{"hidden_size": 256, "experts_per_token": 2, "hidden_act": "clamped_swiglu", "moe_layers": [0, 1, 2, 3, 4, 5, 6, 7, 8, 9, 10, 11, 12], "balance_bias": true, "shared_expert_gate": true, "norm": "layernorm", "norm_eps": 1e-05, "optimizer": "muon_variant", "learning_rate": 0.0112, "max_seq_len": 512, "train_tokens": 409000000, "max_steps": 6241}
Below are experts of layer 6 (counted from 0) of a mixture-of-experts language model. Rows are named router (the router's row for the expert), gate (a neuron's input weights, with its number), up (a neuron's input weights, with its number) and show model dimensions 0-255. Each number is 128 + 32 x the weight over its row's rms, rounded and kept within 0 to 255.
After each expert's rows: a language model's description of what the expert responds to. This comes from a sample of Wikipedia text that the model never trained on.

# expert 6
router [165  87  89 116  62 143 110 147 116 143 115 142 128 191 171  98 117  99 164 116 107 144 130 167 173 148 193 125 124 121  90  90  87 122 103 147  77 151 115 102  66 118 156 110  93 143 161 148  92 108 130  89 162 152 106 141  88  73 120 172 148 111 130 143 150 138 129 144 159 112 166 101 182 128 119 135 101 148 198 201  97  99 182 110  71 126 146  77 135 136 153 125 118 128 125 165 147 161 145 182 150 148 150  86 138 154 144 114 139 120 147 154 121 107 121 145 115 151 163  96 105 120 117  92  66  95  87 194  99 125 117 124 171 127 136 111 138 200 146 191  89 116 190 113 172 177 167 160 144 143 148 114 118 143  77 102 124 120  86 152 142  78 110  91 104  72 117 153 146 105 146  71 104  99 127 188  93 135  85 128 150 161 180 201  99 154 178 160  94 164 166  90 120  78 107 162 140  98  51 148 155 127 148 169 105  56 120 138 106 127  78 125 142 123 125 120  87  85  67 127  81  99 136 144 124 177 152  79  91 119 118 142 168  76 161  84 119 134 136  92 120 152  83  75 171  99 136 175 183 102  83 103 183 127 117 120]
gate0 [231 122  95 131  98 119 148 110  60 146  96 178 130 149 102 165 107 115 171 124 116 115 103  35 108 160 152 132  99  69 110 136 106 138  87 105 117 139 168 217 107  92  96 196 125 131 131 118  84 156 143 151  92  82 150 104 123 132 143 105 139 104 171 118 125 180 173 173 103 177  63 129 131 122 104 123 133 146 126 155 100  91 178 139 106 171 155 113 132 120 134  87  55 133 112 160  91 101 108 177 107 107 184 107 139 139 129 109 181  88 169 123 122 124  95 100  97 170 178 104  72 105 167 119  70 130 109 124 118 151 150 126 161 124 192  94 154 141  96 125 112 111 133  98 124  97 140 118 155 146  85 132 102  86  98 104 151 103 135 143 197  87  95  92 168 126 139 212 139 160 115  76 128 157 114  72 174  56  93 141 161 136 163 129  82 141 151 147 101 143 156 125  45 149 105 162  88 116 138 123 140  96 186 124 151 134 150 125 164 144 153 106 113 149 118 160 105 152 169 137 181 144 122 115  41 189 165 148 202  57 148 135 106 126 153 118 184 113 121 135 123  87 140 137 150 141 119 123 141 114 113 123 148 144 127 106]
up0 [196 122  62 149 119 134 144 137  95 124  99 142 116  96 107 131  80 115 166  82  94 159 149 131 107 152 157  98 108 114  83 168 108 133 116 104 151  98 166 165  72 113  92 127 103 160 105 114  95  72 106 154 127 120 150 100  85 151 151 126 100 121 124 134  99 127 116 130 151 195 106 142  89 145 130 175 124 145 106 119 101 121 149 155 132 145 156 173 117 123 154 116 106  65  95 163 102 102 152 158  67 121 104 145 178 109 125  79 144  97 148 130  62 151 114  67  66 123 112 129 166 118 198 163 106 176 120 117 172 110 174 137 165 125 199 106  88 151 150 132  99 128 144 187 108  92 107 155 122 124 125 149  99  36 101 108 137  68  92 117 106 100 103 153 174 130  81 209 165 178 132 159 154 138 116 111 165 103 105 130 172 153  73 150  65 176 168 180 137 114  70 143  86 129 154 193 130  95 168  75 116 133 115  70 141 160 118 115 151 120 140  85  96 158 146 104 178 150 175 177 144 135 140 125 124 166 142 113 255 160 112  89 130  91  98 105 173 137  96 140 173 112 175 138 168 124 119 117 108 130 105 117 148 167 143 130]
What it handles: Prepositions after a verb or noun, introducing a place, date or agent, such as in 1849, from critics, during, against.

# expert 2
router [139 118  83 100 104 164 151 162 170 134 145 149 169 155 213 113 121  74 151 117  90 121  93 140 141 133 169 156 133 130 117 103  77 151 140  98  70 133  98  66  93 112 128 119 101 165 171 157  77  59 121 116 174 202  98 147  93  82 144 144 105 115  87 136 129  99  73 117 147 124 170  86 166 145 123 172 126 124 167 171 128  81 148 103  71  79 149  68 150 122 116 115 142 162 131  89 142 200 153 145 168 130 157  88 123 126 167 100  63 117 144 122 142  65 145 145  89  93 172 146 179 133  93  86  65 112 102 190 117 145 153 140 149  55 134 107 177 184 102 151 121 103 161 106 160 176 144 159 179 152 163 153  88 124 110 113 138 114 102 171 120  91 117 113 140  94  80 128 148  71 140  88  94 107 157 157 103 134  43 107 167 153 182 163 100 124 164 141  98 154 180 114  83 127 114 146 122 133  87 145 121 195 148 125 122  79 128 168  99 100 136 128 173 148  88 115 135  72 102  95  92 139 143 133 114 186 158 101 118 120 144 143 132  99 132  86 112 128 153  91 138 126 105  84 144 150  80 129 154 131  97 152 175  66 127  81]
gate0 [ 99 131 103 112 155 102 136 122 202 124 110 147  96 122 160 141 139 117 166  94 140 100 114 118 149 129 123 120 155 137  86 118 112 111 102  92 106 185 120 150 129 172 157 150  37 103 130  99 123 103 121  91 110 142 118 171  83 157 119  53 144  90 140 174  97 102 109 171 151 114 149 103 113 106  97 133 128  63 206 150  67 106 121 146  93 104 135 158 119 137 134  53 199 182 132 152 126 137 145 165 162 154  98 103 126  65 133 131 170 125 135 103 154 101 161 124 135 175 152 157 147  92  16 131  91 129 117 107  87 104 150 173 150 103 150 152 142 104 108 215 145 109 180 129 132 169 151 148 170 116  79 138 132 111 168 108  81 145  41 137 174  74 136 160 121 121 112 141 115 147 155  93 179 172 121 112 105 139 130 132 124 102 157 121  79 104 166 129 108 117 157 116 143 171 142 184 127 100 138 171 138 110 177 165 138 163 147 128 114  63  31 187 169 116 232 124 190  68  89  94 158 146 142 113 156 149 157 103 136 112 116 135  85 127  92 126 109 122 148 166 111 117 125 126 129 104  87 136 132 135 114  99 178 114 126  95]
up0 [154 165  91 149 119 113 135 146 161 118 144 181  85 146  69 105 109 121 173  83 108  99  79 156 127  42 129 133 156 156  89 152 138 127 101 154 143 168 104 185  95  98 175 108  98 120  81  94 154 129 120 146  90  85 142 153 127 151 159 123 159 172 129 108 116 198 105 141 148 190 174 169 163  73 121 171  97  67  94 136 120  69 158 173 124 150 167 102 124 122 135  72 147 121  83 162 105 121 138 163 132 100 168 144 103 146 165 155 138 123 145 111  61 137 190 168 109 120 160 143 138 165  77 135 119 133  79 122  91 129 133 140 154 153 138 141 188 106  99 148 119 189 154  67 116 126 140 160 146  64  95  40 188 116 142  98 193 152 159  85 175 150 133 160  78 103 115 144 162 147 166 111 140 161  97 138  89 147  77  46 133 121 130 144  93  96 139 135 144 146  75 112  86 147  70 151 110 181 135 161 145 135 179  99  87 120 139 153 118 140  74 178 149 115 156  89 118  63 151 125 152 134 185 114 131 101 121  87 170 128  99 165  76 151 123 130 118 107 158 128 112  61 100 117 121 104 120 135 159 106  87 120 154 139 177 111]
What it handles: Verb tokens and their inflection pieces in narrative prose, such as took, said, moved, del-ay-ed, decre-ase-s, went on.

# expert 25
router [163  59 140 130 109 170  89 181 144 153 124 145 196 138 141 121 143 108 112 149  80 136 147 168 166 215 132 190 129 201 120 102  78 121 102 166  55 155 116 109 114  94 155  89 133 151 157 135 107 111 125  66 162 115  80 173 126  93 138 151 100  74  95 112 167  79  91 128 144 140 123  89 164 146 123 175 127 116 152 165 111  84 172  98  93  83  99 131 118 130 150 128  87 131 127 162 109 131 146 171 172 106 133 109 142 158 115 149 114 107 121 126  95  71 193 183 101 179 138 107 136  86 137  60 108 110 128 198 100 130 127 119 136 123 126  61 156 134 146 109 126  98 145  86 188 152 152 108 144 154 208 112 108 114  81 123 133 111  62 142 181 113  97  99 104 113  79 142 145 126 165 164 125  63 148 166 106 127 128 131 170 151 160 118 105 184 149 164 113 161 158  80 123 112 124 134 104  92 138 154 114 144 141 120 134 129 106 196 100 163  82 157 144 169 136 139 125 123 134  83  87 105 101 178 161 138 142 127  59 126 140 215 170  83 121  54 137 117 153 106 128 165 104  57 129 149 107 152 123 108  97 158 163 128  94  84]
gate1 [147 160  76 124 112 142  61 117 186 177 196  95 138  85 128 104  95 155  95 178 112 155 100 104 161 115 153 197 136  56 162 164 132 130 142 141 128 116 139 147 116 127 163 132 111  93 115 127 126 165 141 192 178 105  78 110 123  71  99 114 162  88  86 136 130 128  72 156  87 162 105 130 188 152 113 169 135  83 117 165 100  81  84  59 130 143  90 139  91 147  98 207 157  75 117 113 149 166 116 125  94 100 123  96  75 144 101  93 118 143 144 134 111 137 104 146 141 160 123 168 102 163  83 148 163 202  99 152  79 137 119 107 132 146 140  98 177 114 123 164  93 137 132 172  85 123  91 144 108 157 123 139 129 148 161 110 130  94 132 147 159 118 132 130 166 173 156 175 152 104  93 152 150 178  90 147 114 184  82  81 158 176 144  88 112 166 113  94 119 210 135 104 109 117 142 144 154 159 159 149 116 135 170 104 148  73 133 120 156 148 114  81 147  97 151 168 103 154 102 126 131 149  92 163 131 160 141 144 176  68 152 191 126  95  92 105 108 126 150 121 103 114  37 106 197 132  92  99 114 147 174  64 131  84 152 171]
up1 [106 137  81 126  80 116  96 123 220 179 194  92 132  97 128 103 125 187 103 162 125 147 133 105 129 147 176 145 118 120 166 192 140 115 148 222 151  91 115 167  93 130 118 173  80  75 110 144 164 148 156 197 132 110 115 123  88  55 106 115 168  92  99 139 135 108  79 131 102 158 168 140 177 120 116 200 160 101 127 149  89 111  83  69 103 145 127 145 110 146  85 204 138  66 152 144 147 152 105 134  94 140 115 107 105 158 108  73 146 114 126 157 167 114 111 152 124 119 156 175  78 177  97 145 119 209 122 190  74 168 131 108 132 146 140 115 157 110 125 134  86  88 137 140  75  89 133 146 107 133  73 173 124 123 146  98  74 120 146 159 123  98 111 131 161 178 143 170 135 112  99 146 148 159 125 206 118 168  50  81  93 166 152 127 114 107 111  91 119 156 148  93 142 106 130 126 134 147 152 150 132 147 154 110 147 104  97 108 168 134 107  68 163 122 118 156  56 135 117 186 141 148  85 128  98 172 157 114 123  83 132 191 122 146 124 114  84 103 145 146 162 118  88  98 161 127 147 104 115 160 120  83 144 110 106 181]
What it handles: Newlines and the pipe starting each table row, plus sentence-opening words like On, In and Later, and month names in dates.

# expert 20
router [179 113 110  87 133 175 146 179 223 193 107 124 143 157 126  88 140  71  83 113 102 203 115 101 174 141 148 172 134 154  98 116  94 142 104 126 157  90 139 100 149 108 126  94  84 178 183 186  91  88 110  98 185 144  98 148 131 119  78 138  92 127  98 102 151  88 137 129 216  93 145 127 151 174 109 142 117 125 142 159  61  98 160  95 110 102 122 115 158  98 110 146 118 118 126 110 163 173 149 152 100 157 166  91 125 177 162 147  99 143  96 108 108  53 109 152 120 156 123 121 180  96  88  97 117 105 130 156  46 160 117 121 102 109 125  57 157 137 101 179  96  80 149  79 102 181 181 170 180 102 177 138 102 122  95 153 161  98 137 143 182 116 122 108 116  99 100 138 103 134 155 137 115  59 138 108 112 154 111 136 148 164 163 148 109 108 140 178 106 189 137 117  87 121 114 154 129 147 123 138 148 189 155 137 108 137 122 190  99 147 124 154 158 134 105 125 130 116 106  71 109  50 163 113 110 164 157  97 136  86 175 136 111  86 111 107 109  70 140 139 163 127  88 108 164 182 130 134 149  99 105 132 167 118 106  62]
gate2 [126 186 176  94 107 120 126 132 156 177 150 142  83  93 131 113 147 128  71 166 108 127 120  91  90 181 127 141 120 187  76 169  72 160  71 109 161 142 144 178 174 135 129 100 125 115 131 185 140 130 121 100 152 139 118 106 178 117 140 132 173 135 120 125 118  71 144 118  92 115 141 147 151  85  67 146 123 130 119 150 109  74 100 143 130 119 124 147 146 140 136 150 135 133 138  85 118 150 181 129  77 102 118 109 172 189 165 155 146 144  99 134 138  80  98 150 155 185 222  84 136 131 178 133 116 135 110 187  50 123 146 112 148  55 133   4 139  77 137 117 151 131 126 126 124 187 147  98 174 108  96 107 150 104 148 164 105 142  96 129 153 127 110 146 133 112 137 199 136 142 124 117 115  96 141 188 110 127 189 128  96 150 134 115 160 106 152 203 189 154 124 139 101  68 140 118 148 150 130  89 158 173 134 108 118  76  95 151  80 109  63 153 137  81  88 120 139 128 128 134 129 121 174 112 120 111 155 172  75  86 141 105 147 121 195  80 163 160 117 182  78 133  99  78 123 100 128  80 122  90 114  65  96 114 108 109]
up2 [140 125 140 139  98 136 164 113 146 109 198 129 120 172 151  77 140 127  83 202 117 151 174 131 158 134 121 108 164 176 134 133  72 165 117 104 149 122 111 129 173 133 129 115 142  49 139 112 158  83 135 114 103 129 162 126  76  84 123 165 160 137 112 129 136  95 126 123 102 110 170 135 159 149 131 138  97 123 168 145 110  85  86 103 131 134  87 138 187 148 146 112  83 216 132 115 147 132 151 114  73 142 103  98 151 158  89 145  87 135 138 119 187 206 126 119 106 160 202  39 127 142 166 148  75 115 153 135 115 141  87 129 116 122 106 114 141 102 132  61 160 132 162  76 148 142  78 123 113 114 119  97 125 136 153 140 147 155 146 140  85 122 125 158  95  90 195 132 135 108 138  98 138  82 174 153 145 154 202 206 151 126 130 160 139 153 136 128 153 124  95 124 162  83  88  92 160  61 147 112 156 131 121 135 125 102  52 191 160 132 127 137 149  57  88 118 202 104 125 103 105 188 173 146 106 123 173 166  93 109  97  73 139 111 176  84 191 140 149 106 103  83  70  53 114 130 130 108 131 108  88  87 121  92 100 127]
What it handles: Common nouns right after the, a or his, often time or group words, such as year, season, week, members, part.

# expert 8
router [137  69  97 100  70 135  98 208 163 180 115 136 125 149 188  95 102 110 180 138  70 140 145 155 130 148 149 143 116 171 108 107 109 129 145 124 122 154 112 113  80  70 143 151  94 144 145 152  92 119  84  72 145 173 128 208 121 139 113 172 101  77 133 136 109  91  70 130 146  91 167 100 139 181 100 128  74 123 143 148 120 112 167  77 110  89 107  87 149 116 119 129  78 153 117 100 139 160 146 183 185 104 132 106 150 151 163 121 111  95 140 180 113  93 138 160  89 149 137 130 135 113 111  88  77 110  95 182 105 144 110  99 148  72 131  88 158 153 171 153 102  95 195  81 177 172 175 150 165 126 157 144  60 148 104 148 143 136 143 153 137  87  61 100  82 100  97 119 174  91 168  80  94  87 146 182 102 164  73 121 187 201 169 180 138 116 146 137 128 156 152 119 144 123  95 177  90 115 106 182  98 151 135 159 139  87 117 131 114 137 118 163 129 153 137 114 138  79 120 105  81 125 146 141 147 148 165  86  65  92 140 157 140  96 107  86 115 101 148 101 155 138 123  45 154 147 139 119 160  85 100 111 149  92  97  96]
gate1 [189 104 101  90 103 152 147 183 168 128 175 168 114 113 146 192 104 128 106 129 143 134 165 108 153 123 139 187 188 108 190 144 101 148 120 169  80 158 144 137 111 115 157  85 122 149 158 133 106  95 127  79 109 163 141 153  52 138 117 152 106 128 146 126 104 117  96 161 123 150 159  61 150 110 121  85 153 142 155  85 168 147 153 140 154 107  69  80 168 115 138  97 100 144 155 127  63 193 178 105  72  80 118 131 118 154 123 123 172  43 184 166 128 124 135 174 109 139 122  74 139  87 106 119 106 120 168 189 124 129  76 151 180 139 109  54 143  65 168 145  84 113 104 151 132 133  96 104 125 131 133 125 136 133 152 125 141 194 118 128 151  80 138 141 147 122 118 152 113 109 150 102 214 181 143 106 118 104 145 181 125 100 132  90 122 114 102  76 135  84 117 151 147 175  99 125  87 118 162 139  99 169 122  73 187 118 155 106 114 169 142  88 138 170  44 146  89 112 137 175 156 107 187  80  91 107 127 121 114 120  80  70 119 163  78 153 118 182  98 121 120 102 150 139 119 150  89 127 149 152  89  86 133  72 132  92]
up1 [181 103  88  46 164  70 145 178 158 157 135 129 118 142 100 163 106 154 168 167  99 152 157 134  99 158 120 149 155 211 114  68 121  50 170 144 132  89 136 122 105 185 169  72  85 120 153 119 114 110 145  61 164  48 104 157 145 101  85 132 143 134 145  65 143 129 106 129 192  97 100  71 136 133 142 105 123 137 162  82 114 139 137 180 152 112 126  78 184  95 122  68 104 108 175 101  98 194 148 116  87 150 125 115 112 119 118 115 130 123 120 221 145 131 130 137 106  82 194 130 190 139 158  93 140 145 141 153  99 124  94 124 188 114 110 114 116 152 131 152 108 167 122 144 117 123  89 109 113 151 130 131 168 143 121 160 120 212 132 153 117  91 103 110 140 136 136 123  70 109 131  94 171 121 143 141 126 129 140 153 148 147 121  97 147 182 110  82  93  72 101 124 165 153 118 131 101 117 100 113  42 140 158 122 125  78 165  46 184 100 134 148 145 120 103 109 159  87 144 139 125  86 194 128 115 157 180  97 124 143 121 164 178 147  94 159 131 126 140 170 142 113 147 102 135 122 126 128  96 134  95  58 156  85 179 117]
What it handles: Commas, of, and, and subordinators joining clauses mid-sentence, such as where, while, although, but, including.

# expert 22
router [156  89  92  97  90 107  90 150 174 149 186 119 177 144 158  91 103  76 154  58  71 136 123 174 173 112 157 153 112 156  86 117  91 130 114 167 119 125 155 140  98 103  88 114  82 148 176 127 138  89  89 151 167 155  86 142 134 104 122 141 135  98 147 115 141 104 135 155 145 117 116  80 129 148  97 145  96 125 185 160  93 103 117 135 137  83 157 114 127 104 184 114 104 121 116 145 152 155 166 143 126 157 170  85 130 185 180 123 167 115 111 138 103  95 132 144 121 129 160 137 156  97 155  88 118  91 132 157 118 177 107  87 176 129 116 123 193 163 103 149 141  94 134 140 113 174 106  81 125 120 202 122  96 101 109 132 158 151 100 162 130  66 125  80 101  58  51 160 118 111  88 100  64 124 133 141  91 166 122 123 146 127 154 180 135 123 166 142 111 141 178  53  73  81 108 184 117  70 124 128 170 167 133 173  99  84 109 104  90 103 122 104 158 168 108 184  90 137  97 116 112  76 154 121 151 191 120 100 113 124 156 172 170 148 110  82 114  54 168 143 179 181 121 108 123 178 120 103 136  74  66 148 188 130  95 101]
gate1 [158 116 126 136 117  91  82  91 131 197 148 169 131 145 148 187 103  98 104 100 164 120 139 153 154  87 132  82 122 122 150 124 115 134 143 113 140 116 127 135 166 108 101 147 150 220 110 162 149 132 131 117  98 132  98  82  83 116 139 128 127 113 115  87 112 128 145 155 106 136 168 109  98 195 137 141 181 171  77 153 126 142 121 101 164 132 138 135 134 149 154 175 108  89 169 149 127 159  98  90 130 126 147 142 118 171 138 172 180 109 125 158 117 104 111 198 140 106 128  93 123 141 124 159 128 126 144 213 145 148  78  99 113 167 104 137 131 127  95  60 118 126 199 121 153 107 118 137 193 122 178  98 190  91  97 129 176  47 113 186 107 139 108 144 160 136 132 115 160 145  99  81  77  75 104 137  97 163 120 108 175 161 119 116 132 181 152  99  96 155 116 101 119 126 110 113 125 104 141 122 133 111 126 200  49 124  86  45  94 140 135 166  84 177 122 136 131 107 127 165 109 119 142 133 154  89 173  71 111 116  93 191 170 186 165 106 114 129  85 147  22 111  48 121 153 129 133  75  91 143 126 120 105  47 149 118]
up1 [125 153 136 162  78 101 148  99 118  69 148 158 165 118  96 143  82  88 145  92  78  87 169 141 148 139 145 187  93  77 187 126  97 101 141  95 171 159 163 191 117 140 112 104 153 134 121 140 101 129 132 178 106 135 133  99 108 155 153 142 161 158 133 145  94  43 175 120 106  89 174 131 117 124 107 121 125 169  89 194 165 144 157 132 168 147  98 142 164 125 121 107  78  74 142 121  86 101 111 110 152 135 148 172 141 149 140 144 179 109  98 174 127  89 176 133 123 170 154 142 120 157 148 144 168 171 117 132 139 184  93 132 135  89  52 104  91 128  59  59 121 125 161 158  88 138 110 151 156 127 161  96 159 154 112 168 144  71 131 138 178 122 144 150 160 108 133  81 129  93 102  92  99 134 147 175  82  91  60 161 136 141 124 146  81 107 132 146 127 198 213 116  94 119 159 196  62 120 111 146 133 139 118 166  97 170  46  75 125 133  53 118  84 164 136 121 167 109 177 141 138  86 146  97 132 112 148  88 120 111 123 122 107 166  73 161 136 117 123 126 109 145  56  98 136 143 134  81 134 159 137 135  76  88 124 142]
What it handles: First word in a table cell or header row, such as Office, Ship, Nominated, Votes, ENG, and player positions like MF.

# expert 21
router [160  84 126  72 103 132 118 149 221 115 162 148 194 168 110  77 102 114 102 108 172 183 111 113 132 134 117 150  68 181  91 144  76  89 193 130  98 110 137 104 133 121 113 165  97 167 142 150 110 107 127 118 132 185  68 161 159  97 146 130  75 100  85  82 130 101 136  75 169  98 111 143 115 162 120 163 126 112 155 155 100 101 115 115  77 124 173  90 123 111 159  89 157 125 124 100 146 124 138 165 143 169 178 127 148 203 110  82 123 123 158  83 126  92 171 164 123 107 143  68 190 109 116  51 139 117 107 176  98 165 132 108 171  96 140  98 146 187  92 191  99 111 115  80 120 196 173 148 128 130 158 129  64 143 109 168 125 103 126 163 178 108  73 128  92 132 139 114 125  92 130 127  85  69 157 177 145 111 127 118 165 112 165 117 120 101 198 129 128 138 129 116  82  96  64 151 114 104 119 142 130  93 155 185 157 135 132 172  87 143  93 159 154 179  96 136 128 125  98  80 111 100 150 145 134 236 128  98 121 125 112 156 152 111 166  65 117 107 150 124 127 112 129 104 140 141 104 142 171 114  90 160 143  97 152 143]
gate0 [203  59 115 120  91 112 185 129 196 176 171 170 180  87 139  96 117 127  51 127 125 167 153 112 130  99 194 129 134 105  78 131 117  84 207 161 165 141  89  90 106 138 110 110 163 109  63 126 121 190  89 118 133 111  92 165 165 136 162 107  72 150  97  84 157 142 135 100 148 151 118 147 173 114 131 115 105 143 135 139  97 146  97 114 106 110  86 111 115 134  85 127 148 121 142  86 108 101  83 117 168 174 146 149 115 177 182 111 128 151 142 132 114  98 141 121 133  94  97  87 177 142 152 112  70 154  99 149 176  85 118  94 151 179 116 184  97 187 115  71  80 105 149 120 140 106 178 147 141 172 108  96 111  73  97 181 114 183 154 145 124 151 101 181  58 101  87 146 112  66 146 126  95 144 123 123  78 197 143 160 124 131 119 143 154 114 144 155 141 137 100 136  62 127 132 141  82 126 141 125  45 154 165 100 141 159 115 145 120 123 134 132 104 105 126  93 112 145  87 141 117 103  66 119 193 150 155  99 125 136 135 133 143 123 186 106 160 143 172  97  67 175 137 134 140 166 125 151 109 132 114 168 119  95 201 158]
up0 [129 170 134 133 107 136 155 157 133 160 132 178 173 102 191  53 114 112 133  86 147 158 154 119 113 142 152 114 188 121  80 157 113 180 189 112 134 113  83 104  81 145 101 168 136  65 117 108 103 157 162  96 123 114 128 132 126 101 117 105 160  90  43 124 152 149 140 125 152 112 128 145 108 104 153 164 147 171 168  95 128 200 128  90 155 156  78 143 106 112 127 161 129 116 174 106  93 138  85 127  98 164 155 122 119 118 128 151 102 139 178 145 139  86  98 123 130  96 157 169 202 117 178  89 104 119  46 144 166 153  88 110  92 151 128 182 176 150  92 155 125 139 103 116 122 152 191 135 158 129 112  98  50 148 134 149 132 165  99 139 113 204 164 102 116 136 111 152  71 114 128 104  87 152 156 120 162 141 126 103 123 137 102  82 184 161 140 126 102 121 130 114   3 123 114 125 118  84 108 159  49 150 155 121 202  85  98 173 156 191  65 129  88 119 140  38 116  73  95 157 108  73 114 125 149 169 104 128 135 149 164 138 139 133 130 124 134 134 162 116  95 101 135  84 115 117 138 147 124 142 143 133  99 118 181 119]
What it handles: Ends of infobox labels and taxonomy terms before a colon: Born, Genus, Coordinates, Binomial name, suffixes like Strigiform-es, Aliase-s; closing brackets.

# expert 5
router [176  65 121 158 105 174 120 173 163 146 147 150 154 151 145  53 123 128 150 147 105 150 106 170 142 127 159 159 100 151 112 117 104 114 106 126 104 180 125 112  68 111 141 118 118 161 155 176 125  75 111 126 163 153  73 150 122 119 133 158 130 128  48  87 147  90 139 113 156 129 168  99 174 123 108 146  79  99 173 135 102 112 129 140 124 153 158 108 119  85 165 120 126  79 108 169 151 123 147 201 124 123 123  99 165 155 137 158 132  82 140 141 105 104 153 181 110 151 119  66 217 153 143  93  95 125 103 189 104 167 138 113 177  74 121  78 150 127 129 118 105  83 189  86 179 193 135 107 153 158 182 110  45 163  87 164 108  78  78 161 166 116  81 118  67 114 124 125 145  80 184  93  98 105 160 159 112 139 118 119 151 130 158 160 116 127 158 173 105 151 165 101  52 134  99 126 122 144  93 126 161 137 183 142 138 139 137 166  83 119 114 174 154 160 134 135 114 106 106  96 112  74 138 183 129 176 163 118 105  84 143 162 180 136 115 113 108 103 138  68 130 155  98  67 126 135  74 120  96 100 119 121 111 114 110  34]
gate0 [121 151 135 137 175  89  99 127 182 209 146 156 143 164 121 122 113 122  94 190  86 155 140 142 130 166 170 147  96 163  87 162 118 169 137 144  71 174 170 115  37  97  92 181 131 102 117 156 120  93 141 187 127 116  73  85 145 115  66 110  93 106 114 161 131 154 101 117 161 140 126 133 149 122 172 181  52 132 161 132  90  53  90 130 108 105 117 150 185 128 140 128 109 135 151 187 129 144 113 143 129 128 131  98 132 173 110 120 112 126  84 184 113 178 115 180  97 113 191 114 123 139 161 117 150 107 106 157  80 168 172 121 134 118  92 122 126 118  95 135 126 127  89  83 127  82 115 162 167 171 142 120 111 131 134  94 109 132 178 132 152 111 141 144  81 121 105 128 127 133 159 133 135  99 156  73 162  97 149 103  97 135 141 114 133 104 181  77 132 122 163 120 182 151 111 112 195 151 103 138 130  82 157 160  97  79  93  77 143 152 122 177 200 146 141 101 183 132 125  75 145 133  91 223  65 131 172 113  73 104 130 126 157 164  95 162  68 132 117 136  88 112  82  66 122  72 117 120 187 145 136 146  91 153 158 107]
up0 [140  97 122 159 201 118 132 130 183 119 135 152  88 148 111 111 126 151 120 154 170  94 174  98 127 157 162  98 114  77 141  98  97 141  89 142  79 175 138 122  63 149  95 184 133 133 175  72 155  61  95 126 140 100 136 135 113 159 154 163 100 126 148 157 153  90 162  90 173 135 173 158 108  57 152 139 158 139 208  94 149 152  94 128 153 152 165 135 200 113 111 130 125 130 115 188 197 142 141 128  89 117 131 164 102 141 112 138 125 103 215  66 130  97 165 163 102 106 110 168 145 103 115 157 104 117  74 150 104 119 130 178 107  88 119  45  95 109 179 103 108 113 173 104 180  97 102 130  86 143  79 122 225 133 104 141  78 166 166 150 109 130 124 141 137  98  93 131 102  73 157 129 119 152 142 126 155 136 144 128 155 144 114 124 183 160 146 138 121  50 129 142 142 135 147 130  70 136  88 159  95  96 160 139 118 132  75 118 145 142  55 173 113  81 113  81 148 115 163 134 133 116 140 126  95 162  42 127 115  78 106 127 129 127 170  80 141  82 140 148 167 209 138 137 105  94 137 122 149 122 112 139 113 110 102  89]
What it handles: Numeric tokens in dates, years, scores, page ranges and table cells, such as 18 July, 1320, pp. 69–98, 3:41.

# expert 0
router [145 107  85 137 125 151 115 177 132 173 164 137 129 136 160  92 114 103 156  79 107 137  87 134 163 188 125 136 121 171 117 110 135 106  95 161 142 154 112 116 131  99 126 119  89 162 130 198 139 129  83 106 170 109  77 153 129 104 116 168  74 113 108 120 110  60  87 174 172 103 118 100 162 148  63 160  75 139 164 172 137 116 109 120 131 124 130 113  95 123 176 101 109 108  88 119 160 146 167 138 113 164 183 110 130 180  97  77 124 112 178 108 120 121 198 150 140 171 109 103 134 106 145 117  87 154  93 150 121 191 130 157 158  83 125  81 151 185 112 135 128  78 175  91 183 201 164 121 142 166 169  85 108 162 115 179 171 146 116 166 154 149 116  95 139  91 116 154 121 123 105  96 124  60 120 115 115 187  59 105 171 168 135 204 145 152 133 127 156 120 140 150  33  92 124 148 142 114  90 156 153 153 149 149  94  90 129 125 103 161  96 160 153 150 133 109  90 126  90  83  64  73 181 102 138 161 142  86 102 127 123 169 188  91 119  73 122 110 115 118 179 160  54  96 112 150 100 137 151 111 103 101 132  86  70 125]
gate1 [120 129 147 204 143 153 168 117 109 184  66 101 127 133 117 106  86 152  64 106 115 190 120 151 126 138 131 132 117 183  93 135 116 126 154 138 121 162  69 102 142 117 175 101 129 124  74 123 152 121 174 154 145 155  64 112 142 164 116 128 124  97 140 119 147 119 160 135 112 124 197 153 141 167 106 145  78 103  77 154 134  93 162 104 130 138 181 112 166 137 124 131 167 141 147 145  86 151  71 121 110 126 160 123 156 156 175 114 162 121 103 126 103 135 175 182  96  99 150 138 120 124 206  88 118  99  71 138 131 150  80 113 179 140 125  89 107 149 121 153  63 117 134 113 168  99 117 173 103 138 109  66 165 150 134 157 136  92 120 155 198 115 133 137 118 106 117 134  98 109 120 121 134 163  96 134 138  62 119  80 143  88 123 161 230 128  65 223 125 115 193 121  94 102 155 113 173 143  83 159 116 151 170 167  97 117 151 103 118 103 120  68 108  96 120 129 143 123 132 118  92  30 125 122 127 163 131 112 175 128 199 144 110 159 133 120  54 118 124  96 119 145 174 134 162  28 131 209 169 125 139 127 127 119 135 115]
up1 [ 94 125 134 197 180 175 142 102  81 132 133 147 162 110 131  92  90 126  65  99 112 190  80 156 145 131 117 155 101 172 100 114  56 129 117  90  91 164 177 157  66 155 158 174  81 150  86  85 129 150 147 171 132 122  75 115 167 156 114 157 135 121 119 124 123 134 143 138 171 163 130 141 153 161 136 113  88 144 109 153 114 154 114 156 157 136 159 112 160 146 159  64 140  95 113 148 105 160  27 126 114 135  89 110 144 152 145 105  89 114 152 110 140 130 156  99 134  78 106 120 108 124 160 150 111  68  63 134 108 173 152 119 179 140  59 139 152 130  60 146 156  70 112  78 110 127  87 202 138  79 202  91 123 114 120 114 143 163 142 168 126 124  68 152  82  78 112 133  89 182 120 145  72 148  87 130 156  67 184  77 153  68 175 129 141 122 124 135 135  78 156 103 131 136 128 126 199 137 126 169 122 109 188 151 108 130  97 101 147 104 176 142 122 169 144 135 121  79 141 152 126 143 163 144 107 203 102 115  98 126 153 138 139 150 119  88 117 181 139 142 180 136 142 174 111 107  79 168 113 125 134 141 114 147 115  64]
What it handles: Tokens opening table cells or lines: column headers (L, Player, Votes, Result), numbers, blank cells, line breaks, coordinate marks like ′ and ″.